config = dict(
    num_hidden_layers=11,
    hidden_size=160,
    n_experts=48,
    experts_per_token=2,
    d_expert=96,
    d_shared_expert=192,
    hidden_act='clamped_swiglu',
    moe_layers=[0, 1, 2, 3, 4, 5, 6, 7, 8, 9, 10],
    router_score='sigmoid',
    normalize_top_k=False,
    routed_scale=1.41,
    balance_loss=0.000168,
    balance_bias=True,
    init_std_router=0.0081,
    lr_router=0.00134,
    vocab_size=8648,
    norm='rmsnorm',
    norm_eps=1e-05,
    tie_word_embeddings=False,
    optimizer='muon',
    learning_rate=0.00704,
    beta1=0.95,
    max_grad_norm=0.5,
    batch_tokens=[32768, 65536, 98304],
    max_seq_len=256,
    train_tokens=267800000,
    max_steps=4372,
    dataset='wikipedia_en',
)
Below are experts of layer 4 (counted from 0) of a mixture-of-experts language model. Rows are named router (the router's row for the expert), gate (a neuron's input weights, with its number), up (a neuron's input weights, with its number), down (a neuron's output weights, with its number) and show model dimensions 0-159. Each number is 128 + 32 x the weight over its row's rms, rounded and kept within 0 to 255.
After each expert's rows: "comes after" lists some tokens at least twice as common just before its tokens as in all text; "gets" lists some tokens that make up at least twice as much of what it gets as of all text. This comes from a sample of Wikipedia text that the model never trained on. Tokens count by the router's weight.

# expert 39
router [134 138  87 170  74 138 123 148 123 149  70 222  74 118 102 110  49 136 127 106 138 156 138 125 144  67 123 122 132  44 142 140  85 156 130 127 139 175 113 140 149 148 125 105 168 142 155  71 136 181  96  97 125 130 108 149  85 112 136 143 164 134 107  71 120  63  99 139  87 114 144 183 131 139 108 164 115 109 125 117 158 129 116 149 125 132 223 112 183 134 138 116 156 145  71 109 160  83 160 105 126 143 117 187  85 127 185 134 125  39 122 102  97 161 116 134 107 127 122  81  94 110 142 124 112 172  90 162 136  90  87 151 135 151 132 126 178  87 101 184 115 124 116 156  64 120 125 196 118 143 112 171  95 110 102 145  91 116  88 115]
gate0 [ 97 118 160  95  89 119 143 185 110 116 153 168 179  71 178 114 154 118 117 142 120 103  79 169 159  73 108 210 121 145 170 168 225 109 113 169 178 140 123 143 119 137 109 184  88 118 124 105 154  90 119 141 122  93 113 125 157 129 191 121 101 161 140  95  87 150 127 131 133 129 129 107 171 130 137 145 123 148  63 110 137 169 125 113 131 104 143 154 188  81 158 107 141 156 114 128  67 106 103 190  93 130  91 102 113 208 128 174 150 147 129 208 109 172 129 124 108 160  97  97 110 134 128 127  93  87  83 125  90 114  89 183 170 163 165  96 164 140 164 155 123  69 115 155 114 132 149 181 171 151 178 121 125 172 128 138 114 147 136 145]
up0 [110 113 101 119 138 147 121 161 134 111  76  97  77 133  33 142 160 127 154 197 149 161 177 160 106 126 144  87 160 114 135 141 147 101 152 107 181 100  79  80 117 212 143  87  98 184 181 140 149 152 134 155  83 150 124 133 125 126  94 128 136 125 124 198 130 150  95 171 136 112 120 126 113 123 154 127  98 150 161 128  96 119 125  84 139  56  91 167  84 128 143  95 109 128 118 137 105  63 150 201 152 123  90 138 123 176 124 154 114 118 104 119  43 110 103 145 155 179 161 100 126 102 135  81  97  69 170 146 104 171 142 134 135 113  96 107 186 112 170 146 154  85 102  53 128 121 121 138 121 130 139 178 156 180 141 138 120 152  71  95]
down0 [119  89 177 105 163 120 189  69 141 123 141 155 105 125 115  84 144 164  86 137 186  71  84 201 147  93 204  90 139 126 125 112 151 114 159 138 138 112 131 173 139 135 179 131 137 129 165 170  73 125 104 179 105 116 166 117 156 124 110 100 153 167 111 178 119  92  84 132 117  94 171 124 127 170 149  47 149 138 117 134 109 119 120 157 135 119 178 160 143 135 177 175 122 122  94  86 116 103 109 184 151 170 161 109 165 167 121 121 144 164 100 143 161 143 108  77 104 131 181 141  82  79 139 187 125 117 103 117  84 159 138  98 158  86 137 147 110  93 119 191  97 142 105 143 125 148 160 114 136 113 120  82 118  56 134  46  70 146 101 102]
comes after: "\n", " |", ")", "-", "i", "a"
gets: "\n", "-", " (", " |", "|", " County"

# expert 18
router [104 137  97 109 133 188 125 169  73 169 120 132 101 163 126 123 136 115 113 163 131 139 119 129 153 154 119 100  77 158 133 144 118  82 173 137 145 170 125 157  29 113  72 160 124  97 129 102 137 124 150 142 176  93 143 127 117 123 120 124 167  93 113  95  96  98 149 129 119 148 204 133 136 128 138 132 112 141 114 101 154 153 104 183 120 109 121 103  68 147 136 128 124  82 136 165 134  72 117  94 103 129 146 114 141 107 155 162 159 140 148 114 137 156 121 202 134 119  68 104 126 129 148  60 215 179 123 118 147 147 124 148 164 149  92 128 204 185 163 127 131  52 129  51 124 110 128 144 201 140 153 153 120 131 149 113  45 135 217 169]
gate0 [190  90 150  92  66 130 117 151  94 115 150 165 104 168 119 100 132  93  79 214 126 120  98 145 145 119 116 178 127 159 134 217 108 146 155 154 202 105  93 161 155 109  73 161 116 131 122 127 147 105 146 135 141 163 109 135 109  89 121 106 144  97 148 150  82 138 139 176  88 151 116 123 151 201 147 121 171  85  76  54 104 110  91 161 105 167  79 113 144  89  87  47 155 111 158  86 103 110 151 135 188  98  76  90 150 178 145 116 145 142 143 110  99 183 115 142 149 140 133  96 185 151 137 116  94 132  86 129  96 101  39 149 153 109 158 104 119 148 122  94 119  72 107 152 124 120 164 122 129 154 141 136 129 127 135 130 100 138 152 174]
up0 [134 154 106 116 104 151  96 169  97  83 145  89 101 151  53 126 173 116 147 157 164 172 167 128 136 121 102 122 148 125 112 196  82  86 104  96 165 101 145  96 159 118 153 119 125 136 112 146 130 123  74 167 124 174 139 127 124 125 147  97 141 103 157 130 121 158 156 166 140 108 117  91 155 196 118  93 105  87 148 126 146  94 131 121 147  91  89 150  89 157  68  89  82 134  93  69 143  91 130 140 200 128  84 168 160 129 109 139 173 133 104 130  52 124 103  98 154 178 191 110 178 120 139 116 132  93 159 182 111 105 132  62 173 116 107 103 117 142 210 137  64  61  98  98 137 104 147 106 130 142 130 165 104 147 183 129  75 187  95 133]
down0 [130 103 127  97 137 140 124 163 134 109  77 128  78 157 151  99 137 118  83  72 208 104 135 178 168 121  74 108 158 113  71 119 176  95 164  81 175  97 152  81 151 156 166  88 129 146 126 177 111 171 119 151 161  81 188 134 107  67 153 151 154 162 154 198 142 111 154 133 156 108 154 103 144 114 132  85 176 124 141  82 172 125 115 158 196 122 152 138  95  70  97 125 150  73  93 141 150 144 115 169 107 170  85  94 194 191 152 138 129 115 121 168 157 152 108 112 114 154 145 105 134  85 100 138 112 144 124 127 120  99 156 136 176 105  81 155 105 120 177 137  96  98  79 135 102 134 157 127 143 142 140  58  69 143 115 100  73 106  87 125]
comes after: "2", "1", " E", "3", " D", "D"
gets: "f", "0", "9", "5", "1", "3"

# expert 8
router [168 128 143 163 140 159 131 114 108 132  89 172 149 136 118  90 132 103 145 144 113 115 162  58 135 130 142  99  86 118 123 159  34  58 144 198 182 187 113 128 117 186 112 157 153 131  61 126 133 132  57 151 155 120 125 108 186 116 162 180 143 115 153 136 149  95 156 188  77  96 143 132 123 174 129 128 108 141 185 177  90 176 139 104  78  99 177  32 120 131 132  72 170  81 123 119 117 124 130 115 191 130 128  75 165 113 166 156 125 110 133 147 153 150 203 180  98 114 114 132 166 103 121  79 174 155 101 126 164 100  83 160 170 136 132 147  77 105 127 147 137 140 124 135 133 118 102 115 153 146 147  95 114 127 130 146 152 141 138 149]
gate0 [177  91 168 102 115 110 127 117 152 138 125 126 184 115 110 115 161 119 111 177 191 126 110 141 110  62 145 128 119 145 146 185 145 113 130 178 241 133 127 115 182 106 113 166 100 118  78 127 157 110 168 181 135 130 143 168  97 191 170 131 108 167 126 101  75 139  94 123  98 142 157 146 124 165 135  79 135 119  65  99 110 113 163 163 123 100 123 186 149  86 127  97 142  83  56 133  92 113  98 169 146 113  80  82  89 210 159 146 127 132 144 151  68 154 125 144 128 123 116 106 136 125 104 109 124 111 113 116  95  99  47 106 153 164 173 120 172 160  96 137 111 109 143 118 144 119  96 155 171 142 194  92 100 135 150 169 167 153 155 163]
up0 [115 171 119 124 137 139 136 134 158 121  98 137 134 100  80 110 133 132 145 118 173 191 142 138 164 126 170 113  91 131 103  96  92 151 123  59 129  62 110  38 177 126 161 103 123 130 211 148 145 102 102 146 136 189  98 158 152 157 123 134 133 132 117 114 104 134 150  84 125 198 137 168 150 154 152  91 146 105 152 162 128 150  65  80 145 130 105 180  95  85  82 118 155 125  86  98 131  36 112 163 103 139  97 152 100 166 114 109 118 136 165 115 115 136 120  87 134 186 137  81 138 117  83 115 110 130 107 152 180 185 142 139 121  96  96  70 158 173 189 138  90 101 136  98 136 130 137 127 105 145 165 188 128 163 149  75 123 220 125 115]
down0 [ 92 143 141  90  95 189 151 141  95 101  91 140  98 145 118  55 130 115 107 166 120 127  62 158  93 120 104 134 133  95  86 152 112 109  97  98 159 136 148  48 126 139 146  87 133  97 150  98 117 193 151 151 135 112 164 130 111 111 146 152 118 138 174 172 112 153 176 136  98 104  85  86 133 155 210  76 114 168  97 100 133 154  97 133 192 102 150 147 122 161 117 138 144 102 112 158 105 174 121 194  90 125 125 115 138 175 159 116 138 159  96 171 148 167 130 137 143 163 140 149 124  84 128 177 131  89 104 109  81  93 170 103  80 178 106 200 118  71 154 105 126 112 119 153  88 180  46 147  96 114 145  75  83 126 162 119  82 115 172 140]
comes after: "\n", " \"", " of", " on", ":", "\""
gets: "\n", " the", " B", " \"", "==", " re"

# expert 2
router [170 114 152 170 123  90  96  90  95 109  88 118 110  61  99 138 160 111 160 131 118 168 152 153 112 153 148 161 135 127 186 117 120  38 104 130 175 177 130  99  93 105  34 194 190 134 181 144 100 177 109  76 126 135  98 124 150 114 135 153 155 147 108 140 127 131 122 183  77  85 183 168 129 122 155 177  89 108 105 116 107 131  98 205 153 183 150  86 172  99 179  96 137 113 165 188 167  94 147  98 103  99 133 133 143 142 203 128 153 144 127  94 155 147 163  99  90  92  97 132 114 100 108  84 113 135 147 102 169  99 149 119 132 161 132 133 146 137 167 128 145 121  66 159 117 119 172 171 141 128 132 100 133 121 150 153 141  86 133  83]
gate0 [148 111 182 121 141 111 133 122 107 149 138 158 144 121 149 126 146  67  67 139 183 117 126 156 143  93 120 147 129 110 175 184 158  97  97 165 192 104  92 122 162  93 164 144 109 125 161 123 133 119 163 114  84 124 150 120 145 156 125 126 104 160 166 108 150 160 159 129 125 149 129 128 162 145 118 109 172  94  75  81 115 146 142 162 127 112 156 181 158  52 124 136 138 106 120 114 129 160 123 128 164 105  84  90 112 203 205 144 167 114 172 187 116 204 166 143 139 151  83 102 150 151 166 138 122  87  68 131 127 108  19 112 130 196 181 139 154 167 139 138 177  88 116 127 141  90 137 120 149 159 159 168  72 146 179 137 122 161 178 153]
up0 [143 117 149  92 131 181 117 177 108 162  79 138  70 110  93 103 135 116 118 111 217 134 127 171 146 111 124 155 127 122 147 174 125  73 107  94 171  88 110 128 137  76 183 140 120 102 194 183 135 129 170 134 126 169 150 192 154 147 130  79 103 137 133 183 156 145 102 175 159 162 148 138 117 129 126 136 137  79 116 127  79 142  89  99  94 106  86 144 131  94 101 131 144 147 109  87 166 115 135 142 173 191 102 149 106 147 102 196 139 141 130 132 104 135  85  82 170 203 121  88 167 113  82 104  91 115 110 170 139 100 127  93  82  55  95 114 141 126 177 133 131  95 159 109 146 119 146 115 147  84 178 188  90 124 173 114  95 191 159 114]
down0 [187  74 128 140 123 161 138 197 137 180  71 119  86 131 147  85 138 185  83 122 150  73 138 152  86 107 148  81 165 102  97 103 148 120 172 157 183 131 101  89 151 156 136  97 139 141 151 149 172 199 168 129 141 123 148 171 137  69 109 124 158 149 175 170 122 145 116 104 115 141  96 167  87 160 123 101 156 124  82 119 171 116 112 144 151 163 118 193  90 125 161 123 115  93 145 179 102 126 124 178 116 124 142  97 100 209 109  59  90 163 149 122 138 133  92  80  66 161 178 146 151  88 116 171  83  88 126 153  76 107 165  77 130 105 116 145  93 123 157 136 101 137 130 179 115 159  90 169 140 105 115 137  62 138 131  97 139 104 116 132]
comes after: "–", " ", "-", "1", "2", "."
gets: "2", "1", "6", "3", "0", "4"

# expert 12
router [117 143 116  83 114 155  87 107 109 174 114 206 116 125 104 117  86 128 145 103 144 171 161 121 187  19 170 128 130 167 139 206 129  81 116 151 134 121  95 126 118 117 119 173 117  76 122 130 131 174 159 131 118  95 202 177 105 120 182 215 151 111 142 141 102  88 165 109 150 113 133 204 140 160 149 125  81 104  99 150 127 115  92 147 151 118 153  96  95 149 136  86 158 101  98 124 140 132 129 136 140  76 119 154  91 214 119 160 179  98 121 114 100 140 152 144  86 179 141 108 135 138 112 131 123 136 130 209 132 131 115 146 131 163 140  99 170 162 179 121 193 107 118  98 109  58 130 125 111  95 152 150  95  94 157 131 115 135 155 159]
gate0 [202 113 151  92 122 133 118 119 122  72 144 138 109 152 172 159 163  97 137 167 144  98 136 151 121 187 104 143 133 118 118 174 160 111 128 119 194 108  80 123 118 115 140 139  78  60 119 154 158 125  80 161  96 116 105 102 154 115 147 149  95 108 143 114  80 147 137 121 118 110 127 112 156 222 180 130 159 138  75 140 104 149 117 112 128 100  77 141 101  82 113  43 136  77  96 135 109 132 152 107 151 148  50  90 150 238 161 128 166 128 156 150 133 158  69 129 129 124 121 126 125 160 107 147 134 102 111 152  97  78 102 114 156 142 128  81 165 205 144 138 164  73 115 111 166 109 155 163 179 104 144 165  74 157 166 116 139 121 165 159]
up0 [ 99 187 160 127 162 166 100 137 162 129 143 113 100  96 117 134 140  93 153 146 167 220 141  86 108 101 186 100  99 152 114 138 109  86  98 107 193 106 104  84 156 119 145  98 121  77 164 177 147 131 127 168 157 190 117 186 127 141  94 115 129 156 158 138 129 110 107 139 204 204 154 137 172 122 117 163 102  63 132 173  87 125 100 110 139 121 136 143  99 126 120 106 136 148  99  60 166  87 135 127 140 170 123 150  99 154 115 183 132 101 119 101 150 108  85 102 143 180 130 126 125 127  87  97 139  86  91 169 102 103 100 184  80  99 126  45 105 145 154 111 131  98 146 108 111  71 120 124 124 112 138 206 127 184 151 128 107 194 128 148]
down0 [173 124 115 106 141 136 156 137 131 100  77 152  64 110 189  61 153 116  72 118  63 131 116 186 106 112 145 126 133 129 116 109 162 118 159 110 131 103 162 103 125 181 160 106  90  92 159 144 131 192 170 122 135 139 159 124 154 118 107 145 106 111 195 218  90 134 154 137 132 164  88 125 119 119 164  70 126 129 156 140 121 157 118 165 150 192 156 170 109 112  87 110 160 153 133 163 137 141 103 213 138 134 116 135 100 158 177  92  87 149 138 118 155  97 133  66  87 118 157 160 116 108  94 150 133 111  75 124  31 122 137 101  88  43 110 130  88  96 158 108  95 142 148 138  99 162  77  93 109 105  98  99  84 122 128  85 115 126 158 116]
comes after: ".", "\n", "==", ").", ":", " Born"
gets: "\n", ":", " to", " with", " The", " of"

# expert 32
router [183 134  82 124 156 168 114 144 115  88  95 154 114 124 100 154 113 100 102  95 120 124 185 175 174 190 149 156 161 173 193 149 136  62 122 137 116 126 110  83 139 143  64 137 196 143 133 117  75 115 117 160 159 105 143  92 135 108 121 142 148  78 134 120 160  95 131 149 134  92 135 191 137 171 142 159 112 127 137 152 115 177 119 198 176 119 163  45 159 124 123  99 193 118 127 138 117  71 119  91 112 131  88 173 106 180 122 159 136 126 115 102 179 148 161 118  86 199 119 135  82 110  88  87 174 166 114 155 140  77 135 138 137 167 172 119 103 105  78 178 158 160 153 114 129 135 111 169 103 165 192 130 144 102 148  93  91 120 154 136]
gate0 [118 106 183 115 134 167 132  97 143 115 107 114 155 142 181 130 191  86 138 163 206 109 139 157 157 101 130 171 140 139 171 152 172 129 129 146 209 117 144 176 168 116 128 189  89 119 120 169 129 131 116 166 152 144 142 122 108 137 159 132 129  89 155  77 140 181 178 124 108 163 107 106 147 208  71 114 124  78  97 114 158 123 159 128 117 114  94 175 162  87  83 115 158 106 151 142 107 160 127 110 153 169 110 145 102 196 157 137 125 145 117 168  85 175 143  95  89 172 139 101 146 140 131 120 117  96 144  97 118  97  58 154 151 181  95 124 125 170 173 134 120 161 138  79  99 137 157  71 190 136 177 166 124  71 136 178  77 140 128 183]
up0 [139 182 124 117 123 172 161 183 140 125  83 122  42 135 111 137 111 121 164 172 171 215 129 124 121  75 117 135 122 138 123 180 111 148 108 122 211 108  87 100 142 127 172 129 120  99 186 117 161 168 117 145 120 168 130 168 166 109 130  97 130  97 102 140 119 200  95 169 149 174 131 139 148 122 134 103 110 105 122 151  62 175  86 103  80 107 130 178  92 180  74  88 131 151 116  76  88  69 101 189 155 129 121 169  96 145  84 172 119 182 131 132 108  82  87  95 140 163 183 112 150  87  84  69 110 112 120 160 110 113 144 104  94  92  96 119 103 132 147 143 154  71 126 119 120 116 142 139 126 136 145 175 114 121 158 116 107 176  90 128]
down0 [135 122 136 125 173 189 223 153  89 149  88 158 129 111 167  29 129 114  59 101 142 138 149 155  96  85 172 137 172 118  86 101 144 156 141 154 176 126 107 141 126 107 165 113 131  90 106 144 133 196 192 155 134  91 165 149 136 138  73 170 107 156 165 181  98 138 113 162 130 102  88 136 113 176 183  76 150 148 159  90 118  99 102 168 169 124 157 185  83  94 149 125 178  65 133 136 127 113 169 122 137 148 170 117 138 199 155 105 116 104  81 140 134 178 137  96  89 174  96 131 131 117 109 138 144 126 184 209 107 101 137 113 115 102  91 127 132  95 155 131 135 135 149 111 115 140 131 142 119 103 119  93 138 187 122 118 105 151 165 149]
comes after: " ", ";", "-", "R", "/", " M"
gets: "R", "S", "L", "D", "O", "T"

# expert 34
router [117 119 141 190 167 159 128 147 100 175 141 184 129 114 156 116  36 112 141 108 120 123 144 154 138  63 166  94 166  99 136 180 130 129 148 141 106 155 115 161 147 137  96 179 132 123 127  75 106 112 102 164 141 106 132 141 143 144 133 144 148 137 148  72 104  44 109 139 145 124 107 157  91 174 140 138  98 121 109 151 162 188  72 142 132 144 119  55 150 125 110 109 144 161 119 167 125 144 166 121 102 151 137 134  99 150 158 124 124 116 148 122  81 187 105 135 136 149 102  73 100  48 134 132 169 176 120 225 155  65 128 161 137 117 139 102 139 148 191 148 106 135 102  74  97  99 102 154  72  68 126 103  83  65 132 176  68 136 139 144]
gate0 [141 131 136 134  96 113 119 108 111 105 132 102 177 117 150 125 134  96  89 152 179  86 123 190 143 123 146 135 110 128 150 199 174  82 124 172 172  90 110  98 169 165 182 153  42 106 117 146 140 143 125 114 144 104  90  79 144 143  95 129 139  72 171 141 109 133 179 155 127  89  89 119 126 208 123 140 169 113  98 108 111 122  97 128 108 107 137  98 162 145 141 105 166 171 135 157 110 107  97 136 192 154  41 109 148 185 119 122 185 129 151 146 167 153 108 148 113 123  77 106 102 152 126 104 140 107  94 101  90  57  94 122 181 163 164 165  99 198 135 212 162 132 124 101 141  95 112 117 189 158 187 156 129 137 143 165  98 150 126 140]
up0 [120 130 137 100 134 144  96  96 153 133 122  75  81 125  72  96 114 157 131 133 145 186 115  87 124 128 115 114 114 180 129 169  95  89 102  56 136 110  87 101 157 116 191  84 115 107 124 192 158 161 113  59 144 170  74 121 165 189 134  96 173 159 113 141 151  96 148 137 156 172 149 110 128 147 173 123 169  65 161  95 130 107 129 126 184 135 161 203 169 135 113 149 133 206  86 132 156 145 100 154 124 131  61 103 107 166  99 109 146 149 138 119 129 149 104  81 125 198 143 122 150 123 114  82  67  72  67 143 112 165 114 162  92 136 128  66 143 163 117 155 182 188 157 119 133 149 124 156 178 118 154 147 113 109 130 125 123 158 151 131]
down0 [144 132  96 129 166 165 140 156  98 109  86 119 102 191 157  44 133 177  41 172 156 125 144 141 121  68 115 107 173 125  75  65 148 112 169 111 159  79 113 115 109 174 153  72 114 126 122 160 114 195 114 130 123 104 137 175 110  80 144 173 128 150 140 147  95 122 171 118 137 109  95 128 130 132 164  97 157 122 134  79 146 120 134 195 156 161 159 187 111 121 124  67 149 167 142 151 122 129 112 160 143 116  77  92 102 209 138  99 120 150 162 104 153 115 100  90 141 177 157 132  98  67 129 205 140 157 111  91  64 120 158 106 138 133 110 208 127 113 159 146 136 151  90 119 100 145 126 118 155 134 120  82  96 155 127  95  97 100 144 155]
comes after: " |", ")", "\n", ".", "==", " ="
gets: "\n", ")", " =", ";", "%", ");"

# expert 17
router [ 54 118 170 126 115 127 107 147  99  81 139 128  94  96 139  80 116 108 181 147 145 147 173 142 167  72 105 132 115 153 150 145  90  63 143 105 171 161 112 125 109 191 103 110 151  98 148 126 189 160 148 164 169  71 113 150 108 155 149 148 140  88 138 142 103  52  81  88 107  89 140 117  80 213 114 192 118  86 163 131 102 117 143 148 116 186 128 130 108 178 141 121 132  89 121 168 111 136 132 136 172  75 144  97 126 112 169 173 223 154 101 135 124 163 146 172  97 115  90 142 159 126 112 105 151 176 104 108 115  95  91 178 137 156 131  97 155 100 125 136 179 163 177  88 115  93 156 121 114 101 157 127 134 149 134  87 137 103 198 139]
gate0 [128 150 147 117 100 125 152 125 125 146 125 139 199 137 181 157 114 135 119 146 150  73 115 124 176 110 131 153 140 112 142 230 154 102 160 138 177  87 123 104 175 136 112 185  73  95 178 139 160 103 127 110 123 121  86 161 153 119 177 128 111 107 169 132 103 109 148 113 124 155 115 109  98 190 131 106 141  89  53  49 125 170 145 129 149 165 123 119 161  89 132 115 160 170 141 142 102 103 156 128 131  91  31  58 117 156 190 159 123 114 160 208 139 147  86 142 122 138 132  94 128 109 170 149 166  93 123  80 101 102  99  73 202 136 135 155 109  97 129 132 131 129 109 151 175 117 151 148 149 147 181 159 121 141  90 125 110 137 141 201]
up0 [118 154 125 120 146 115 109 148 129 130  85 132 112 135  63 152 151 157 140 154 150 183 114 123 140 158 125  99 109 137 163 149  83 115 105  59 101  80  84  70 153 119 182 131 121 154 196 156 186 119 115 151 170 172 124 143 136 174 114  86 142 164  96 138 118 135 127 150 103 145 118 134 155 174 184  97 117  86 141 170 118 101  49  83 122 113  92 172 120 127 112  78 138 158 115  27 123  95 130 145 157 129  89  89 115 149 125 175 102 157  87 146  61 125  93 122 121 185 150 156 189 107 119 108 103 135 134 123 161 147  73 110  99 117  82  64 176 112 176 127  65 150 136 108 109 153 164 130  99  72 171 180  96 113 169 138 112 163 106 106]
down0 [160 133  99  82 160 163 144 135 160 163 129 164  50 147 146  63 143 127  52 142 154 106 112 133  87 145 136 114 111  87 101 142 163  88 139 120 160  83  85 156 128 182 170  93 151 132 172 190 172 193 187 149 126 136 142 121 125  88 115  96 147 123 126 212  75 105  91 152 120 146  61 159 131 115 155  74 138 156 160  82 114  85  66 110 168 143 147 158 158 121 131 141 145 116 159 161 102 162 104 157 137 185 118 101 152 180 159 117 116 118 142 100 150 168  68  86 105 178 136 124 128  98 129 172 138 115 141 174 121 147 148 144 172  69 106 118 103  88 108 134 132 123  42 165 118 152 119 133 152 136 154  97  97 124 105 119 108 109  80 169]
comes after: " to", " and", ",", " \"", " of", " that"
gets: " H", " to", " h", " f", " c", " P"

# expert 10
router [130 171 131 183 105 149 132 119 128 115 116  81 143 150 144 130 116 138 149 173 106 190 126  92 124  88 153 124 113  62 111 112 110 109 147 150 181 121 125 110 143 208  93 115 152 101 106  87 109 172 125 112 160  99 167 142 133  78 163 150 146 105  88 112 123  90 107 122 128  94 151 238 145 124 113 168 110 138 126 141 120 139 122 165 106 137 154  96 112 164 190  95 179  91  97 140 125   0 118 143 150 150 104 149 146 112 212 156 102 107 176  64 158 141 168 159  98  96 118 107  94 142 164 103 120 126 132 119 141  99  99 141 141 138 102 130 203 118 114 165  74 107  84 108 139 148 162 179 156 103 119 173 138  84 186 134 107 111 138 125]
gate0 [135  95 179  95 143 105 137  90 165 147  62 132 168 122 150 135 145 103  82 161 178 100 146 115 153 102 127 108 137  83 124 177 170 106 117 178 174 120 141 128 140 149 146 147 119 132  73 163 160 115  91 122 108  74 136 145 128 154 171 111  81 113 131 113 143 163 138 148 115 133 157 140 159 114 123 121 148  85 119 123 104 147 128 117 109  92 136 129 144 109 103  68 161 118 160  96  91  94 122 146 189 109  70  81  81 220 161 150 190 131 143 159 118 170 143 170 108 116  76  98 115 143 144 142 112  82  89  95  93  66  74  77 156 173 169 118 130 150 153  95 134 136 114 133 118 121 138 158 197 150 188 152 123 129 200 145 135 155 240 165]
up0 [128 156 137  89 145 152 153 163 128 111  79  94  94 106  86 132 131 103 200 145 151 177 120 113 126  73 122 120 101 139 165 163 114  97 100  87 176 128  91 120 132 137 214 133 107 132 177 175 131 174 129 113 105 150 129 138 102 149 108 116 117 112 122 160 159 145 103 157 142 181  85  99 147  75 136 154  91 107 148 108  93  85 103  83 143  84 116 194 116 121 111 112 159 132  74  36 137  85 141 127 138 172  85 152  86 194  82 152 135 107 123 108 125 120 115 145 122 216 135 141 136 132  66 117 131  91  90 145 132 162 114 120 105  67 125 115 166 181 201 115 129  97 161 132  91 141 139  97  80 116 130 162 118 123 165  66 106 201 167 152]
down0 [140 130 129  72 166 148 154 155 175 130  64 101  84 161 146  88 105 113  90 120 149 108  89 174 130 116 103 142 118 137 120  98 171  63 150  97 149 160 142 155 132 162 157  86 145 101 160 127  92 196 141 115 129 129 166 154 145 101 118 182 130 116 144 183 111  71 127 174  76 123  62 124 137 159 135  76 168 163 135 123 175  91  90 126 139 150 151 177 111  95 124 133 139 163 165 147 145 145  89 164 137 122 129 136 128 173  97 107  90 150 139 107 142 188 120  84 134 183 141 171 170 100  91 176  74 144  73 171  54 126 137  83 136 133 155 183  81  89 151 132  91 124 102  84 140 152 105 141 122 156 148  85  42 138 102 106 140  82 167 157]
comes after: " |", ";", "===", "==", " for", " ."
gets: " ", "0", " a", " A", " League", " first"

# expert 20
router [102 156 136 152 114 139 140 114 114 179 146 156  81  80  78 118 139 125 166 128 149 149 181 121 128  94 197  79 147 141 165 174 120  34 160 127 135 152 130 139 108 138 122  96 143  77 168 108 160 146 121 155 156  80 135 147 210 141 123 157 155 118 144  93  68 141 106 148 124 147 162 171 173 144 106 144 101 124 171 109  79 157  95 206 130 134 186 142 175  98 147 104 127  90 121 145 148  86 136 140 155 122 155 119 110 142 184 167 181  90 147 118 114  99 111 138  95  97 141  97 118  88  91 105 159 149 109 181 120 148  98 150 152 186 111  86 208 163 104 128 115  90 106  59 102 133  83 132 101  95 154 118 137  64 146 183 148 159 174 120]
gate0 [158 165 176 149  78 118 198  92 161 134 155 124 139 172 172 132 124 102 117 142 145  92 135 129 138  83 143 127 132 104 123 202 167  85 124 158 195 153 102 100 151 149 145 124 105 107 116 169 103 135  70 166 137 123 147 158 156 151 131 123 140 147 155 143  64 201 121 167 134 162 139 145 150 192 100 110 119  98 102  81  54 144 115 119 129 112  95 106 105  92 116  78 154 135 131 130 118 121 165 148 203 156  73  77 149 188 165 151 153 136 148 181 137 186 150 143 137 102 118 162 125 149 108 109 120 100  78 102 108 104  98 163 193 132 151 128 159 160 147 161 118 119 132 182 154 119 162 123 178 182 209 116  70 140 121 159 157 129 170 183]
up0 [154 150 164 137 129 143  63 170 128 155 103 124 131 137  98 164 156 146 188 121 206 179 179 113 142 101 149  77 159  92 106 199 104  70 132  81 206 140 149 111 144 116 182 137 151 112 168 172 112 152  91 155 125 134 116 133 127 196 136 102 145 147 186 119  98 173 106 168 176 167 163 163 192 144 148 142 123  48 135 148 132 116 103 100 146  78 127 111 113 138 103 161 125 148 100  79 149 164 131 139 163 102  86 139 128 144 111 187 127 144 105 123  64 122 105 121 122 176 185 159 155 103  82 121 134 115  89 158 122  90 100 173 108  86  78 131 138 153 190 151 108 135 150 144 150 100 149 107 126 118 168 202 115 165 125  95 116 130  93 144]
down0 [160 135 155 107 130 147 102 112 135 136 104  86  50 132 166  92 151 138 111 112 157  80 106 175 118  99 128  88 152 108 102 128 183 106 129 128 202 129 138  92 150 184 181 100 125 120 170 130 137 202 116 152 101 149 171 151 121  87 154 128 185 158 143 176  71 154 128 146 173 172 116 120  59 142 150  94 203 119 156  77 130 120  71 121 167 131  92 140 131 120 135 100 147  89 113 140 110 155 140 202 176 139  71 111 167 193 143 107 131 134 134 109 144 137  89 101  94 158 127 174 118  85 133 125 136 118  87  71  98  82  95 130 105 115  55 175 124  94 154 130  93 105  74 116 119 125 116  80 140  89 148 138 134 185  86 109 127  73 149 118]
comes after: "\n", ".", " in", "ed", " is", " found"
gets: " in", " In", ".", "In", " the", " at"